Below are experts of layer 5 (counted from 0) of a mixture-of-experts language model. Rows are named router (the router's row for the expert) and show model dimensions 128-255. Each number is 128 + 24 x the weight over its row's rms, rounded and kept within 0 to 255.
After each expert's rows: a language model's description of what the expert responds to; "mostly gets" lists some tokens that are sent to it at least half of the time. This comes from a sample of Wikipedia text that the model never trained on.

# expert 28
router [131 116 141 119 108  63 119 126 123 141 140 121 162 159 169 120 131 174 110 131 151 120 110 150 128 134  98 111 102 131 122 120 127 138 107 123 144  77 113  77 117 135 118 134 118 126 107  95  86 165 142 145 135 157 124 168 129 123 142 111  90 105 106 101 173 125 139 190 139 151 152 141 145 134 154  83 174 109 121 152 132 191 109 122 122 124 124 102 123 127  89 123 125 166 138 145 124 116 148 114 193 156 111 106 130 151  62 136 151 105 135 133 140 136 143 170 116 170 156 142 113 103 141 125 104 149  89 138]
What it handles: Chemistry, biology and computing nouns and formula pieces, such as protein, data, alcohol, computer, ethyl(ene), NA(DH), gene.
mostly gets: " alcohol", " energy", " computer", " protein", " neur", " software"

# expert 34
router [107 126 108 150 144 131 124 150 101 128 136 109 129 125 142 121 165 141 118 116  84 124 189 142 129  95  95 119 126  96 143 131 110 100  95 134 137 104 119 146 133 108 174  79 126 116 147 132 119 128 136  82 111 160 140 120 113 142 165 141 157 123  86 115  95 179 103 128 123 175 122  81 139 129  91 121 111 155 126  84 118  95  89 101 112 161 166 104 131 146 139 167 126 143 134 135 117 139 138 141 127 149 147 104 116 159 160 143 137 152 135 143 120 123 110 103 113 111 136 123 115 156 146 124 174 134  72  97]
What it handles: Vowel-rich middle syllables inside non-English names of places, peoples and persons, such as Ag-usan, Tam-an-rasset, Pang-asin-an, Museven-i.
mostly gets: "ani", "ari", "ali", "ino", "ala", "ama"

# expert 17
router [131 122 133 135 117 109 123 112 145 140 128 191 108 142 159 118 122 131 158 101 116 105 168 126 102 134 138 133 164 152 153 156 141 161 124 132  95 124 151 141 116 170 147 141 115 177 116 102 152  97  88 130 120 137 163 167  98 151 185  85  95 122 108 122 124 110 146 138 202 110 139 109 165 156 145  86 175 113  90 127 172 130 110 115 129 119 138 180 121 142  97 182 120 150 113 142 174 105 135 130 126 130 118 115 148 142 127 135 122 105 158 124 129 147 103 151 161 126 164 160 117 151 139 149 110 118 156 151]
What it handles: Nouns and word endings in heraldic blazons, manuscript descriptions, legal sections and election tables, such as leaves, column, cross, Turnout, pages.
mostly gets: " Turnout", " ±%", " pages", " pp.", " text", " list"

# expert 22
router [121 173 125  95 128  92 113 126 139 114 155 147 162 126 125 157 118 120 134 127 138 125 105 101 147 138 114 143  93 147  90 107 111 120 145  97 155 139 197 103 149 108 149 145 128 124 127 149  84 145 124 129 137 146 146 140 157 106 101 128 126 111  94 140 125 159 135 131 147 142 154 122  65 127 101 149 103  76 153 110 115 129 130 168 129 146 135 160 141 153 162  94 131 141  89 198 166 153 124 155 127  95 125 155 141 152 127 140 136  94 124 119 121 123 198 147 143 122 175  98 127 126 113 116  90  99 162 139]
What it handles: Line breaks and == heading markers at paragraph and section boundaries of articles, such as ==History==, ==Career==, == See also ==.
mostly gets: "==History==", "==Career==", "==Early", "==", " career==", "==Biography=="

# expert 16
router [120 143 133  80 123 163 145 120  87  91 155  86 154 119 132 121 135 178 129 115 155 145 153 117 108 148  94 130 128 135 139 131 156 115 168 128 175  94 129 106 137  96 176 173 151 105 120 149 127 129 162 104 131 115 153 108 125 101 144 172 126 128 134 131 122 141  95 112 116 131 107 118 147  98 112 148 138 120 138 114 107 137 108 116 120 157 134 109 117 109 115  98 148 150 147 133 103 144 161 137 140 134 125 123  97 172 128 113 140 194 132 133 210 110 118 151 137 143 138  68 115  95 110 100 183 160 114 109]
What it handles: First pieces of geographic names after the, of, in or at, such as Mount, Gulf, Loch, San, Ka(ipara), A(qaba).
mostly gets: " Mount", " Cape", " Ko", " Quezon", " Sin", " Pas"

# expert 31
router [147 131 121 119 128 153 155 122  94 139 113 193 124 137 171  92 169 135 130 127 142 112 124 144  93 141 114 136 121 132 134 134 114 151 121 132 113 117 136 142 124 160 140 139 122  77 110 112 129 103 114  79  75 147 118 121 166 115 128 128 114 134  87 149 130 125 125 119 108  93 118 172  60 123 134 145 108 154 131 164  87 140 134 100 143 115  73 113 155 149 117  80 137 165 129 134 151 118 135 102 130 124 167  93  97 125 139 108 133 150 138 142 186  69 112 101 145 113 166 167  93 122 163 133 130 131 102 155]
What it handles: Opening pieces of surnames right after a first name, such as Gall-man, Kn-utson, St-olk, plus whole surnames like Miller.
mostly gets: " Beck", " Johnson", " Kell", " Miller", " Jeff", " Berg"

# expert 29
router [172 118 134 130 124 121 123 142 160 170 147 114 133 172 153 139 138 124 116 118 107 116 118 128 155 137 127 128 111 141 145 141 123 147 151 126 145 146 133 137 157 134 136  96 139 153 118  86  89 148 110 140  87 130 114 117 124 118  89 132 103 116 105 146 170 146 128 141 142 111 154 133 133 112 134 120  93  85 163 121 178 113 118 123 135  78 142 137 130 132 127  94 103 127 129 128 156 182  83 157  86 131 179 100 155 125 138 117 108 115 169 154  97 148 118 169 155  66 145 119  83 151 154 126 104 110 156 148]
What it handles: Newline tokens, especially blank lines that end a table or list row before headings or the next section, also == heading markers.
mostly gets: "----", "\n\n", "\n\n ", "Source:", "====", " Website:"

# expert 12
router [117 104 108 102  92 172 112 147 141 172 114 137 127 167 156 137 115 136 107 132 142 148 134 122 178 129 171 105 119 127 104 115 116 161 109 118 162 123  98  95 125 137  96 158 100 117 133 163 155 132 150  95 138  96 127 137 130 150 105 119 163 141 140 132 117 155 127  99 141 134 119 130 127 127 130  85 138 103 120 107 111 106 180 139 149 116 146 102 113 145 152 103  68 102 142 168 122 157 133 132 159 120 148  98  99 105  96  78 135  90 121 117 107 114 149 104 134 171 141 152 119 124 111 129  98 101 192  95]
What it handles: Relative pronouns and subordinators opening a new clause, such as that, which, whom, where, However, plus introductory "In 2015," phrases.
mostly gets: " where", " However,", " when", " because", " which", " what"

# expert 53
router [ 93 105 109 121 159 128  87 135  94 110 136 106 115 127 180 111  88 125 155 120 130 131 111 130 147 135 129 115 136 111 138  88 147 181 158 121  85 112  83 143 113 127  93 123 147 125 128 169 125 123 165 150 153 114 123 108 101  97 120 151 118  87 131  93 141 150 161 105 145 126 158 141 153  87 123 112 129 113 136 115  89 170 165 110 173 127  92 118 143  95 112 140 120 132 174 127 127 113  78 167 116  89 156 171 124 133 130 120 117 148 129 123 138 131 138 148 139  99  88 156 148  96  68  77 121 153 132 143]
What it handles: Pipe separators and number tokens before values in results tables: race times, scores and semicolon-separated standings, such as 2:, 1R;, 6–4.
mostly gets: " 1R;", " 2:", " —;", "};", " 2R;", " 6–4,"

# expert 1
router [144 141 106 106 122 136 138 163 142 167 109 142 127 110 140 124 100 131 150 132 135 158 109 152 145 105 121 109 106  82 148  84 167 134 126 103 107 153 118 151 105 150  93 134 133 127 134 167 124 134 158  97 108 124 128 153 112 102 121 119 105 136 158 134 111 116 155  86 128 163  89 120 146 127 149 102 115 124 145 117 109 107 117 127 136 110 144 137 112 166 146 105 120 132 146 100 153 130 115 116 162 167 120 146  93 117 157 100 125 126 147 148 129 133 135 132  98 168 127 130 153  79 153 165  98 158 165 122]
What it handles: Subject pronouns and organization nouns right before a verb, such as he, they, it, the company, the band.
mostly gets: " she", " they", " he", " They", " He", " it"

# expert 48
router [ 86 132 101 134 100 143 116 156 142 128 128 175 126 147 208 141 124 129  83 117  99 119 137 103 162 147 153 125 176 172 128 157 128 148 154 142 170  93 119 103  88 137 121 156 109 129 132 142 132 117 150  84 182 100 168 138 151 152 131 142 133 142 112 123 143 123 150 122 160 107 155 121 108 125 142 160 127 155 113 155 115 114 176 162 119 154 157 150 120 153 143 159 119 143 106 124 140 164 107 139 121 117  91 131 136 127  96 156 125 110 124 138 116 101 119 111 134 162  92 100 121 129 112 130 122 105 154 108]
What it handles: Last word of a sentence bearing the period, such as "south.", "1945.", "season.", "church.", before a line break or new sentence.
mostly gets: "\".", " season.", "ed.", "s.", " year.", "ers."

# expert 47
router [124 149 113 130 111 103 105  91 146  98 126 146 148 125 136 134 176 151 108 168 134  89 142 148 136 155 143 142 139 139 169 123 112 158 157 148  84 122 143  90 138 127 140 189 105 128 105 134 101 155 136 109 138 125 144 169 110  97 101  96 158 141 173 117 141 103 147 139 169 119 189 160 156 124 157  86 168 154 139 141 185 107 139 111 106 117 101 165 135 110  75 171 162 125 119 167 126 149 137 114 158 116 136 124 144 171 111 117 117 144 137 158 173 186 136 129 148 145 155 125  92 117 160 161 106 126  77 159]
What it handles: First pieces of biological and anatomical terms in species descriptions and taxoboxes, such as lab(ellum), py(gidium), invertebr(ates), Scientific classification.
mostly gets: "Scientific", " Phylum:", "Species", " Arthropoda", " neur", " beetle"

# expert 40
router [138 147 129  95  95 159 120 151 162 119  83 100 118 132 168 125 107 156 142 128 111 142 144  97 165 147 197  79 120 108  93  69 137 118 133  88 126 106  76 134  85 130 121 144  85  96 126 150 120 108 157  84 103  84 155 140 141 157  94  92 139 102 120  98 113  85 129  96 123  89 123 111 159  91 122 136 114  99 143 146 109  88 167 125 141 148 166 128 120 161 113 121  79 141 128 132 164 130 130 143 113 139 141 143  97 110 106 131 124 120  99 112 109 115 102  89 102 141 128 175 116 136 122 144 110  98 189 124]
What it handles: Words or pieces fused with a following comma that ends a clause or list item, such as season, album, 1999, Jackson, finals.
mostly gets: " season,", " album,", " game,", " him,", "\",", " 2015,"

# expert 35
router [ 93 109 132 138 109  87 140 127 113 139 153 122 141 152 103 142 145  86 144 111 156 151 122 149 112  96 155 145 129 138  90 149 109 123 146 128 153  65  85 165 111 107 161 140 146 128 123 105 121 137 103 151 105 113 178 142 106 175 181  78  99 127 133 125 132 122 111 145 120  97 155 117  81 151 103 131 135 155 116 109 163 150 113  96  89 147 123 111 125 124 171 113 153 155 119 126 120 131  92 122 111  87 119 169 147 142 160 158 106  97 127 121 130 149 109 123 125 125 121  98 144 176 108 108 150 129 133 140]
What it handles: Field names after a dash in infobox-style lists, such as Genre:, Media type:, Country:, Website:, Order:, Directed by.
mostly gets: " Country:", " Website:", " Kingdom:", " Binomial", " zone:", " Genre:"

# expert 63
router [ 95 138 154 132 119  96 131 179 117 140 134  71 111 102 164 129 112 104 117 121 117 155 115 108 138 118 114 112 114 136 140 124  90 105 123 109 138  99 136 162 110 111 140 120 112 136  92  85 138 135 127 123 130 106  85 112 133 134 147 104 124 129  94 128 104 179  94 136 140 114 145 143 143 134 120 133 135 186 141 113  94 102  89  95 114 138 138 103 120 175 136 171 124 154 115 139 126 104 107 125 109 196 149 131  97 136 103 157 125 138 108  97 137 155 154 133 163  77 136 127 161 164 134 129 135 116 109 126]
What it handles: Short inner syllable pieces of foreign or unusual words and place names, such as V-im-y, Trivand-rum, Dec-im-als.
mostly gets: "im", "ug", "umb", "ram", "um", "ip"

# expert 44
router [102 147 108  96 127  81 155 110 159 131 109  99 139 138 126 120 151 108 137 146 120 138 107 111 149 105 147 145 159 130 160 144 137 166 123 155 101 139 106 160  66 107 131 141 112 128 127 112  85 117 144 122 127 134 163  98  95 149 116 123 116 143 181 121 136 146 140 120 180 109 115 129 120 105 131 145 159 137  98 128 116 143 139 150 115 142  97 140 125  94 109 124 125 116 137 131 140  73 162  95 100 131 124  92 139 110 127 170 129 146 162  88  95 144 110 108 170 111 101 126 132 126 157 131 103 107 105 108]
What it handles: Pipe separators and words in music chart, certification and sports tables, such as |, Albums, Billboard, Chart, Gold.
mostly gets: " Albums", " Released:", " Chart", " chart", " Billboard", " (°F)"

# expert 62
router [115 107 110  86 129 114 122 137 107 128 111 114 181 128 114 117 116 172 101 101 199 116  87 146 117 146 137 144  90 101 107  85  93 141 136 119 145 125 149  84 117 106 161 115 148 184 116 127 157 119  95  81 105 128 115 126 138 136 114 146 135 119 126 149 126 152 112  92 127 110 138 105 123 146 123 105 143 100 133 157 137 147  92 141 119 159 117  89 139  73 146 122 171 135 120 114 104 118 135 147 169 128 133 120 158 163 117 163 134 143 117 109 146 115 167 165 105 168  99 133 126 109 121 117 141 123 109 160]
What it handles: Numbers and material or part words in architecture and machine descriptions, such as three-bay, brick, roof, rear, two-stroke.
mostly gets: " roof", " rear", " steel", " brick", " floor", " light"

# expert 3
router [173 130 134 104  87 117 147 118 103 139 105  99 171 127 157 118 127 130 122 129 138  97 127 145  96 175 163  81  82 138 133  69 149 113 109 113 123 117 133  53 152 101 100 182 109 142 140  99 136 128 122 111 133 163 121 104 145  84 121 138 137 146 135 159 130 144 100 106  99 130  96 188 116 108 134 141 155 101 144 149 118 150 122 154  90 118 145 122 118 108 115 114 158 122 150 142 115 138 144 152 145 136 118 133 134 140 148 140 132 132 131 127 145 104 136 115  87 150 125  82 139 137 131 128  97 140 128 132]
What it handles: First pieces of proper names, often in aviation or military text, such as North (American), Ju, St., W, Route.
mostly gets: " .4", " .3", " .2", " tail", " I-", "-st"

# expert 42
router [132 132  82 140 122 105 118 132 137  94 107  97 191 135 130  97 151 108 118 139 113 111 160 129 117  93 119 110 126 128 105 162  91 120  96 145 128 155 130 149 100 143  77 119 114 142 157 105 111 177 163 122 134 120 104 161 155 134 146 122 154 123  99  97 128 172 146 168 151 104 132 110 127 173 113 110  96 158 127 119 148 110 113  94 142 121 159 116 117 158 130 155 113 145  90 182 125 125 143 150  95 108  98 176 119 129 151 133 141 151 122 117 114 143  90  51 118 149 165 136 109 128 136 148 168 152  96 134]
What it handles: Mid-word pieces of Greek, Slavic and scientific words, such as -ic, -nik, -ak, -istic, in Panathinaikos, Heraklion, gamma-aminobutyric.
mostly gets: "istic", "athinaikos", "onic", "roph", " Slam", "nik"

# expert 13
router [133 119 125 107 128  85 124 126 151 178  54 187 145  89 144 134 137  97 136 155 126 101 121 145 115 105 152 110 114 134 149 119 138 112  94 151 155 112 106 161 110 107 139 143 102  90 145 119 125 133 117  98 147 145  99  71 139 158 127  82  75 150 129 110 112 149 184 105 156 154 148 142 106 105 164 152  84 144 152 133 139 141 142 151 127 129 175 145 157 107 149 153 129 145 107 142 132 116 135 134 100 100 123 122 119 164  99 118  81 118 131 113 111 139 115  97 157 146  92 125 150 136 146 125  76 117 118  52]
What it handles: Pipe separators and dash divider rows in Wikipedia tables, especially election-result headers beside Candidate, Votes, %.
mostly gets: "|---|---|---|---|", "|---|---|---|", "|---|---|---|---|---|", " Votes", "|---|---|", " W;"